Experts of a small language model.
Experts: 256 experts in each of 10 layers, 32 clamped SwiGLU neurons an expert, 8 picks a token, a sigmoid router.
Training: a variant of Muon for the experts, 657M tokens, 5039 steps.
Below are experts of layer 8 (counted from 0) of a mixture-of-experts language model. Rows are named router (the router's row for the expert) and show model dimensions 128-159. Each number is 128 + 24 x the weight over its row's rms, rounded and kept within 0 to 255. Numbers have three digits each.
After each expert's rows: a language model's description of what the expert responds to. This comes from a sample of Wikipedia text that the model never trained on.

# expert 53
router:117102111118120129134110165154126081125122163115142134151107114122143133147135146142121146109131
What it handles: Nouns, stems and adjectives inside noun phrases, often before plural endings, such as prison-ers, youth, chart, guest, fellow, television, mechanical.

# expert 41
router:149172134142130075143104147105093108087160158145113169121157117113116145144145124148138177106126
What it handles: Hyphens, dashes and slashes inside compounds and romanized Asian names, plus pieces of non-English words, such as -p, –, San-en, Seo Youn-Jeong.

# expert 36
router:112130131167160142090115124119090157142131167161093132131140062104124133131137126136120123078152
What it handles: Conjunctions, prepositions and closing parentheses in census statistics, lists and credits, such as and, of, for, and decimal endings like .4).

# expert 17
router:136141148127113117119158135125120127149120158178117157090130094127128130087128098120111142108185
What it handles: Prepositions linking a noun phrase to a place, institution or name, such as of, in, by, von, de, v., "Education in Morocco".

# expert 43
router:141115156149099123087126107108133104115146135130102138093123117124116167179149132136138130062122
What it handles: Commas and closing parentheses right after a noun or clause ends, such as history, Union, (2–1), before and, which or who.

# expert 35
router:124085116119128124115136128134144131112120138133092146110172113131115151154143144166162139167153
What it handles: First word-piece of a longer word or name, cut mid-word, such as tim, pal, viol, Rac, Pier, Des.

# expert 47
router:134149110170108123127149165120122111095116156115132104138131126052103179117162120161121164122135
What it handles: Pipe separators and column-header words in tables, election results and taxonomy infoboxes, such as |, %, Votes, Candidate, Phylum:.

# expert 15
router:105151114144111107103141139149133073099159136136115141118150119104089152136155132141159129148126
What it handles: Conjunctions and sentence-linking words in biographical or historical narrative, e.g. that, where, because, However, and year-commas like "In 2012,".

# expert 48
router:105127122132151131150154143120099118116153162112157165119143100099144124126174153111115132110174
What it handles: Past participles and role words in credits, citations and succession boxes, such as directed, edited, performed, Produced, Succeeded, Preceded, followed by by.

# expert 23
router:111100127117148092116148141119089145082150119156132140166146089110144133112158151123136116103192
What it handles: Words opening a sentence or clause as time, condition or scope adverbials, such as During, According, While, In, After, most, Still.

# expert 50
router:116127136133116061142157182143102123062135157133126176147130094104107150139133129198120193107136
What it handles: Middle syllables of long words such as Neanderthal, aquaculture, monopolization, plus hyphens in compounds and the joining words "and" and "or".

# expert 2
router:128088133133127114130128139148154117147174117134127169074112115120078121113120112139116178108138
What it handles: Nouns about competitions, honours and rankings in sports or music articles, such as season, Award, Cup, championship, Poll, chart.

# expert 29
router:110155116150134113112138180131113117107125134166121165104103113094153132141130108164093132122134
What it handles: The head noun or nationality in "X is a …" opening definitions of places, people and species, such as village, American, footballer, beetle.

# expert 11
router:118092140129158092127129158138127089142171149125160152100086114112095127124111105145144163112153
What it handles: Words inside award category names and song or film titles in lists and tables, such as Best, Outstanding, Supporting, Player of the Year.

# expert 56
router:079087120122148095101117137075155141065115114149078125127095100110121125130189141133164160113141
What it handles: Copulas and auxiliaries right after a subject, such as was, is, been, would, plus adverbs and "not" following them.

# expert 21
router:128142111135132104157108130115086130056142149164109134127114114109127137122144160132180128111145
What it handles: Opening pieces of personal surnames and species epithets in lists and tables, e.g. Mc, Abdul, D(ignam), cast(aneus), Kip(rop).

# expert 40
router:089155107144116072127113175122082112130132155184118149115098111140102165106118141154165166105158
What it handles: Starts of team or place names in sports schedule tables after dates and times, such as Haverford, Wyoming, Purdue, Rhode.

# expert 14
router:124130159153119096127134130096104099110097155163137148126156094137117151136138148146119143102118
What it handles: Opening quote marks, brackets, asterisks, LaTeX braces, line breaks and pipes in etymology tables, formulas, poems and quoted speech, plus some "or".

# expert 37
router:129119102153109114165138157107109124132128129146084123130152100101111120102141145161142175122147
What it handles: Transitive verbs after to and their completions, such as provide, improve, bring, reduce, plus particles and objects like up, him, them.

# expert 8
router:131081136168174108116126142113103092115148141151133139111113105109137141128129101122101147110166
What it handles: Byte pieces and letters inside non-English words in Japanese, Thai, Hebrew, Cyrillic, Greek or Armenian script, and foreign names in transliteration or pronunciation glosses.

# expert 5
router:106118126127105110118096171102086138061108148148140140121142105092133174142160102172140128101151
What it handles: Determiners and words opening a sentence subject or clause subject, such as The, This, His, no, same, often after a period or "that".

# expert 30
router:099154112113161092126142166127127124071116116128098151135134128105129132147122138146150107109108
What it handles: Line breaks, list dashes and the first words of new lines in taxonomy and biography infoboxes, such as Genus of beetles, Species of, It is.

# expert 34
router:096130134146134080085111131127124120095131140144080141114151097120121146127143155150141126115137
What it handles: Sentence-final words with periods plus but, that and However, closing sentences in biographies and plot narration, such as death., period., tournament.

# expert 13
router:129148148161130141128123128132084107095098148170103134127138105107113134117130097141130139091160
What it handles: Lone capital letters starting a word, often after an opening parenthesis or hyphen, as in (S, (M, G in asteroid designations and tables.

# expert 57
router:125141130130103103128112156085121113128149164163117144130116065111132151134138125185132125067168
What it handles: Number words and numerals giving counts or measures, e.g. two, six, 120, 69, often followed by years, km or %.

# expert 27
router:110145131128127108132113116114097104132142123123111147127109103085126118163141099145135145114112
What it handles: Four-digit years, often opening date ranges or in parentheses, in career lists, tables and headings, e.g. 1969, 2010–, (202.

# expert 16
router:119104160136153129087126122093124075108136138165098117134100124121080136126124101148128140115125
What it handles: Speech and decision verbs like said, stated, agreed, the pipes and times in schedule tables, and line breaks in football match reports.

# expert 54
router:092124140134123113116131138121120144095123133127116156092100120093137116145133145085111126132164
What it handles: Years and closing parentheses in birth and death dates after Born:, Died: or (born, such as 1980), 1951 (age, plus words after is.

# expert 20
router:114133129136172102112140155097129112088110165135143132108109127078112149117176108175109148133154
What it handles: Column headers and header pipes in election, sports and chart tables, such as Candidate, Votes, Party, Location, plus === heading marks.

# expert 19
router:128151164160119083077137121086125109115132141174109158089150098074106115128184163106140128081117
What it handles: Commas, "and" and pipes joining listed items, especially right after personal surnames like Kosygin, and name endings such as ski, and son.

# expert 12
router:129101110171116087137102114139124088095116160139093112121129105097133129149140116114155162103125
What it handles: Inner and final pieces of surnames and Latin species names, such as -ović, -ová, -ensis, Mazar-ak-is, brander-iana, and surnames like Singh.

# expert 42
router:098111140146130108136105154102146105123116152167095148100120105133115158129167161172090139120130
What it handles: Colons and words that introduce lists, such as include:, Children:, colors:, recorded:, plus slashes in club career stat lines like / (0).

# expert 9
router:139129114150114093148142147098120089123145136132144140114096093126095164104150128155114186092143
What it handles: Tokens in non-English words and scripts, such as Greek, Japanese, Hebrew and Arabic letters, or Spanish and German title endings (economía, Entwicklung).

# expert 1
router:121157149105141121147094147130128081113144122131100144111130117084140112146117146176154157125136
What it handles: Tokens closing a field value in infoboxes and lists, such as line breaks, pipes, title counts and taxonomy ranks like Animalia, Insecta, (12th title).

# expert 44
router:118115136167139112138120140130114150121137185122120131104087119108121189137150083122127126109167
What it handles: Closing pieces of transliterated Slavic or foreign names (-sk, -ets), sentence-final periods, and bytes of Indic, Thai and Hebrew scripts.

# expert 25
router:127141148128150103142154173086063124117122152142117120122109134089116180134130141150126130130169
What it handles: Wiki heading markers fused with a first letter, such as ==See, ===E, ==P, plus some "the" and "and" in running prose.

# expert 24
router:141142104155148103141149174137126113089127148175117134118101100133115148165138114139129167117118
What it handles: Singular nouns or their final pieces after a or an in descriptive prose, such as fox, fighter, beetle, pipe, turbine, woman.